config.yaml
n_layer: 14
d_model: 192
n_experts: 48
experts_per_token: 3
d_expert: 128
d_shared_expert: 128
activation: "swiglu"
moe_layers: [0, 2, 4, 6, 8, 10, 12]
router_score: "sigmoid"
normalize_top_k: false
routed_scale: 1.15
balance_loss: 0.0188
balance_bias: false
router_noise: 0.05
router_logit_norm: 1.0
init_std_router: 0.0155
lr_router: 0.00043
vocab_size: 8192
norm: "rmsnorm"
norm_eps: 1e-05
tie_embeddings: false
optimizer: "adamw"
lr: 0.0021
beta1: 0.9
beta2: 0.99
batch_tokens: 65536
seq_len: 1024
train_tokens: 371600000
steps: 5671
dataset: "wikipedia_en"
Below are experts of layer 4 (counted from 0) of a mixture-of-experts language model. Rows are named router (the router's row for the expert), down (a neuron's output weights, with its number) and show model dimensions 0-191. Each number is 128 + 24 x the weight over its row's rms, rounded and kept within 0 to 255. Numbers have three digits each.
After each expert's rows: a language model's description of what the expert responds to. This comes from a sample of Wikipedia text that the model never trained on.

# expert 26
router:122136116146112127145126077150149106106090114098097162129119108109151151123136140165073143109128143091121094142097144084144138117187154117119126057101131142113135104162139104121098109159185121097149163126135142169117118119118143187129116122185099133138134122124097146108110177106178104140141136128127073074143119116095103138123133151153159121146188104113129133080138165109139119116116122146101111156138121124136099101102105111149141145133126144136108170087130151149113117122110117142115127166173097115127126112126127145132106113129146150129103173116171138140108099135147137103
down0:089106106092134130143181155137137164108105101077155104169147123122149112160131133105125138147125128149131101111155119170133085148137115113079138128131100125094133123092120065118092148137140095100076116106103147117133120130136120105105137102123100148124125135110133132123181152115154101092159134117095102113113132132109145133108123111131126153170170086150163096106166158158115153110135169145141148126109100176103114163122119114155094121130114129113146100127136169127121125157156162138119110136129207142079152099128169157125126096101159119122128096114148118160111151159129151125
down1:152142126136115110168098122121108158181115101152151160083160160141128134128142164168097130129118131102145103139117134115125129114131131114114094100134143121170121188130105130101091110136095093161132124128122186124132130129133094147095137115110089129141117116170115129138135130133107087185131153133126175121115151123100151132129134132100104118120143097119163173101140150134181121151086128087130129154102092137133115132106089130226140117138158121117123186108116150133162112139108135155104150096119095127121117114085112145152112148137124102069124085139128118117115122096142142151
down2:147144131122130127094109097088095137072121141176207159131135111122119141122145125152142118112118121115176126124153091110107104109108085116150130127135116101110107119145140142143099103190140169097097143112122125121132166089072122159123085158126124072161137105145135131111142169150134110154121216078132132139096138117147107113132168111096089159138123103135135135137122132077118129124148128123117141130100143090103114139113170139106118146148128115130130134128122152131112144142161103098097165156149112098112131114076129117155163133149118104154137085108143127133133135126122111164
down3:120118111159127164121138067173136167155124162081139099131198123162092155147099127113151111101156146096133117123129127133184086097118142159091145158125162132091146126145087122139108161129149140120135118146141107142146135136143120134139157155112091111135129158132176146151121146125153115110147203102149148087166094126139139139105151108132119099102145130127118122108144094163142109123112128125138098134124160167100148144089128128113135132122074139107102144140102112160109158114089127116109124102148119138115123147124112180133120149104101157162162156149150135100142157087114099165
What it handles: Capitalized pieces, country codes (ARG, RUS) and name fragments in music, album and sports listings, like composed, listening.

# expert 25
router:169164156137105142125112113148123106122092180164161136131131162122118134133118113108135080151158185115171124148137147161131143146126172077130129130106128161163138149112110147138141105135132138136114154121133124103093131103167118133141130149129117154129117113115168137080153165151099110150143157140157109150096152110158171158133129156111123133101132110116129127145149121060148116160095153081134117142103114139083162090139085116162141104138173137132147130154152086113151134141105140161090118167127108105109078095146128104094065126138090133111121112101104142100113146141139140129
down0:141140104120118126086135134111121104163176146101151126147110094120107131131113106089098100125113115127200133152146163160131167131087152115150144095142132125141130132120158096132117081086156118176107112123113082111155095147147103146125151184116143077131150115140096153095131137093077122074087113140112113142158120130126127135171117133124124152126135098089128131121129125100103128099114133156150128134134130121134132114096132152157107128115173153121100162155099125162181090134123088129117121111147157150106170095130136131109166139131099094107087165111149090126154131122114102155
down1:115136138145149143128122080182110132162120116132092129126139151093151131111121140111166127124167130129091114111152149140135085114175155192147120150135166152113083117148129133137101148102154112148122137146156126141088117126186088102147093103122096134148127111119099124157123124121141164145153127123143117184088135145154175149125141163141105154141158107127122122083117199124122116110120145110131093097111153119090129119066138069113140108114114117120104127147147142120126102140148161121101104132112136122198133146146111128101086094110093139112149098114126137105111126165145126155
down2:122114086167164111108146112137127136113135159107121118139118125122120117130142134125110097110130127153047099153148129163136137186141167182117132170141148150121146147121140156193137078124153139152136115159095130124147097113159145116116170109096129102101129115123070101118110127133130162134116155133137133111153101087111108113121135105132103125109128149077130116110132144122127119140121115182123144089102178078097125147160102119115144121113115123088179152119161164138123107126108123135154115097125133143181116115125146144116110106132133148072106124144145187157163120096120156138
down3:161118100127189116129163139132133158119144086122176129136147139097144128148142105119145106154103171175144131110090125164136124131174091135121118093111092131128121112103159112090150145138103113151092122096115118141132119143166123124147111161135150095106128146154146145122108135147107067142125076133135096129088137122160128103142105061126114090116114116155137106155158126088137144139141166137091159121154093147126151163126099136172112079095135145086147127127127119121152134095130077119101131160162101067144116118133105123165126133153183153139124112144137118113102116141128119116
What it handles: Sports season pages: Week in "===Week 4===" headings, scores, column abbreviations like Pts, Goals, Lg, and table separators.

# expert 15
router:143151142138121119124104111135122146099109160161112096091143144143132112137111131106143092134162124103135170125095140123162133146115155091111155111091102123121124104153166157111142150153194116154137089131151098145113117151157081153137166159112111150134122138126143129049154116151103061131137144133094098119114142133167164139109176150129127126117161102143137157118144124088157108161104115104135105149144066127097128099131075143171139153107136171130127107118142134111109129152119081150124094153111150092109081114129137157113111136113124164130096130097133126127138107107145117091
down0:129103119151149130154107127127118144151117097147150142151082101163114115147154124170126101084105104112128078117137151139109110075129115141101134108145120161124115099106140118126112123134125132096189100130153135131091134135127137158115117172100096122138143132144142109138085153166132163090139148129119132120075129171140150114136143155139122091136106092151120132113076130185094092146172128114127151109100125088134108156146130137136109145107143140123112131144142136126135067132102136124161130190070134133097105134113140119187127115101144141126152186142147116123105113132092064107
down1:073118119152160095165135127191134118216127088115113137134114111113098133139130135118138124137131084105120134139105077122119123059143114094126123145102116109125120113124114123113104122145140163147133077161131086129129114114130117108114150155131126113127110114137089133099140141107152102139139121152077174177111111104160173097155126122177140162101175119153143120090173159135149117117126135130102120114139124149105151154124111145074081132151171141116126165162094148121107132152124135121112111148130158107095131153106150144112120101153139143142100104116129135124127109114077138102
down2:161110155120101137117094151153120120124179151101131149130109111086103165128154099133121136129145119143078134151141146181103132113122115109164155123153142148092161139102127127119147137124141112127139098169126138127103155164140121094120120074135117142103133129076102101129150130130129057142096133101136112101116079076139151127123104114122160124099143168142175128132094140151120120150126133125149140144132104135149118123127163150149100173121127161155143151139132145152114129119110110134143152123144078152117155193152201137126129120118162167127082084107101144146111118106108091169
down3:114137095126104084132204136155134114180115140127124063159161135131106149119121084100115122129134165134133134115082118115150129135148131161111153144105100133117128119143163165124119112119138162162122134111163112143102178127136127132113168155116164104158125088133127157139118122095124128178127143150126131155112130123088124153118122153107161149105152077118078188171140121144140090140094120123146187165132113100109113168100095108082124133131116134161128125156155128123142159111115161099128111125100105133111109165121107147139165140109127141142114155125147139129129145107198133136
What it handles: Words in sportsperson biographies and match tables, such as manager, professional debut, assist, Goals, plus pipes and line breaks there.

# expert 36
router:168150138131110163132116157125134117112113133156096104139122163115154149116106133116146116120162125113131128160175150110104153163121131116103106144078120129118177140108128093124123121112125170110108152109164113161155178155159093127175113161138124105106135155121100131091148119102108141101101133094116131114125107137141106111131124149137154132134103078127048127171158133067103100138134151125105141128156116150133083111089086105103133096132123098113112132177136162117090114121123144128102134147101125112130066122122177084144101156147142124122122106126136118123094132128063130100
down0:119138128130088136104113060112162124126113153104139161107118137157170131137137091101126123120105186141104089133126124119105147141162138091127165119164116144137101162146153116109132107125145126114117154131114085118127151161140142130123151123097170118125186111135132143101164150133102138126161122132149114174163133137133146182131125111192130166124175080137133142104122163119149138146108127108132115094120138078141128093110142117121124150134123124102067085114155104117105155134144159128076093130114088182122139139158126156133115126111106139107123161104142146184163150134120146156
down1:100168160116176118146177158135129129121113115116124117122129151177095124157128112122097147101108140108163101121115120117175118111142115154142141111140158142150110100134176133110150109132155133143087137113153162136140143124130143127140158107178110118129145134126121153138141152106150121147132172106088096114114101089094086142102139137092128118125179146119115124142141170160092125138130096105148070115133182091110134094143095088149125090152094125165175093151110168127154126117151116096114130144109084122101139131088127104185124088107140093132127103111134086129163131099125118112
down2:127143147107173151126118123160124127137125176136138154112113142094151086124096149141084091166136117116110111145126123165113093130113107125126135158149136136125118107120141115189137181159130101139142142145156121147122108127121116179124083123130126131125178161108161150135140137113176127114111143137122088126167095115093132145130052098135128097138137122120145140100125142172146158101116089127098097122127115134160137090148110093138135121176124102111132169150155103122156068146111111119153119159138127129081099095089167167145124129155114090102158135142140129155124149087161138094
down3:146139120098160136076166106119161132147137057164084166094123149165131135134115173109098134159149120126175134110062158123153138114138137110107118099150119114151108134102182132117113129100137104141113129129143112072120130121095143144122138107125132113140126150171154175158136141143144126184116116133107100125144108132074130122119150123144143143107120164145183144129170136121132127115151135137147133148126122165136139141138158110149149137139110100162120155133148149076120182097108106142143118141140115140123127125157144178152086110092133096129160097127183105090149105137149115110
What it handles: Wiki heading markers such as == and ====, table cells in election and sports results, and modal verbs such as would and will.

# expert 5
router:168126122131120115103163157100130122133063126088140153127114139151194164115114116129167147141106080156108146137137168118125150150129121146113112133107140113152124082137140106126113118132102164109110140097183122172085127156149114136132112115175109135121082164145088101125105108091158101085154132095077117125146108111157118137120123146119097141115111140115071131094135112112110123113188168154116128101129092135134114131131101148130135170130117134138110163156164163130109137088076108128175152121130136140149113147121165129152144139091144148107147110111134133132104148117083157137
down0:158121167118160136133114134131138140126127164136121123140112166135112159139099139119124140130168131159086212130108128097142163152150114129092144136116127131083109100118152139107146149173117129139163120127126103124112073141136177155124118069171130134093090102123140137119148122130108127131176140138174106115139097142128120122096132126159130125122150079176099108139114133122112128122121083184130149131145117106138142158141125133110105158121140149172138166123119096135160163131129140081125141125124179138114176119129130185091122123103091145132119153134107113109058132083136114140
down1:129110129105144123107120128124129133186134091091152129159155086125202104130137103116130168107105082130155119121142122145099136102133143125106128136102150161140144133182131128163140121139190121138151119125123091112156134131116195099083160138100159120139114145153119108122169093092161131098112131107157135137145122143094081151154124163135105139066117165143123132137122129114108138121174101105121144129146136142153099122140186143091120112141105155148114151148171203154128128095139123145117130140154121106132132107130093102123139141117138089131080122108136103131110104146109158131
down2:122135149108179124115127110120096113096116141133125140136110128146149164119126141093087098160115105134108132154112165148150170129091160140094098146127130150136157146100107142157101085060089107153140173102152122139110098142152097150131148119105152129063077100098120156159133108143126135142120108140136112112120109120112119111149122133154127158094133083188141130104113149116127130119114115172109139124143145105120162083120103163145151089145103128170127128149129129133136148145189143080089131105137107141156116115112146076169108123125096147116118150096133098103084119135097122122
down3:209135133098106116148114126123152111121086120158094161125141179140153161112111125150149130142137127117143148152142123132147172143145106114094141096134111116143120143119111119095097116149163141120112110136150133130120104094112109082159136100148095138142133135131165092145131063144132159125169125183131158106086119117141130169127128164147129136151112128128135113108119120110141136146147137132110125142122149148106108137132101114149111145174120167148058148148145088108145134097179107158117102127158143102192120136140122065171081151120149113139111164130137132101097152096139122094
What it handles: Content words and prepositions in running historical or biographical prose, such as son, ruled, during, Grand, between, joined.

# expert 44
router:171149106102092135155113142130117108146129146165091136152095108160125130132152129156093120091113088160117116116129186137126097179142117147136185104147123134120124165107138094087142143177153178135192147121163129141134119128108113170118095131089123139138100137132107136152136111102171112107140134169103111136125106155139120144106133135150159142165138119106123077108116098129119175121130128092137117125155098183145127144133150143163118108163137070124147118157132146126103103165143109146138089099097127132147127172084110132175131161129147169129144145101139147113117128149120144117
down0:081127107114098152154109137106132122138091099143118150149101091079142150126147117140161132146152097131141078097114120139162129142105110118140122125089097157147097121112141106101131170168167114113155135157139083108142078145111135082156158104162150115141125147092168124114134116160157100111123164135097145169138126145084112119116121110094161147148170157145122128091108129141100160176125130122095167124094137124135147131174153156109130122111118125082136152167165097135117142160096121129091133099119103085129146142129126134150130124117123064142141178128113119115144137112124081117
down1:094170140129098103088120084113149093149132137102108158143151071089111139115132155124120134123175108101130141133122126098141149133115198133161107110125121109153094124132114112104117129106129116166109107118126126103119141169116126100130119152117120107158119142129115162154105190086124199173162118188161074142127145119135135092100082092127104148133137146118129139100104140133145121150114110101101115147121167146105146108141110143135152114111084109097102160101140135142124131161130099136140141156147135095153134150137092130076121088109116164133140111109143133107125160167158128147
down2:107163145140161151148169150106136116172106153166111115144121127157124098120132095156124101116117135110112136087152133122154103151130136114157106135080143100131110154154142143117139140149140175092133155126148112133124138118122129083119119129140099145096125110135143100131098152140117153145150166128130196125126141099151170091106102134132119139119118162143156145129153124156133171149156140124148136129110086145107129128125118084141128152151120118109146105149138109128118106157183097133095048106115105112116134177153142109134139138088109118091128172110059112113137107063150067121
down3:166163134103159084129141167134131112073104111116145121138120118139138147155114156124124135153084123068100138131141103148144152134121134094123072135138153146144114118068145095160096107116129135101092157153141122130148077129155112141108170120110142114143131142121166143096151171100139126130111143139097126121170119133146131111114103109153131127098068140160167140092088153081165118131145123137106150130119135105152142102140133118127136131167134134160151144161115100124118145098102120128126099157131162110061161080121125087094115105131144121148119091149120142121137173112103075119
What it handles: Prepositions such as in and of after nouns, and nouns such as period, episode, portrait in film and biography prose.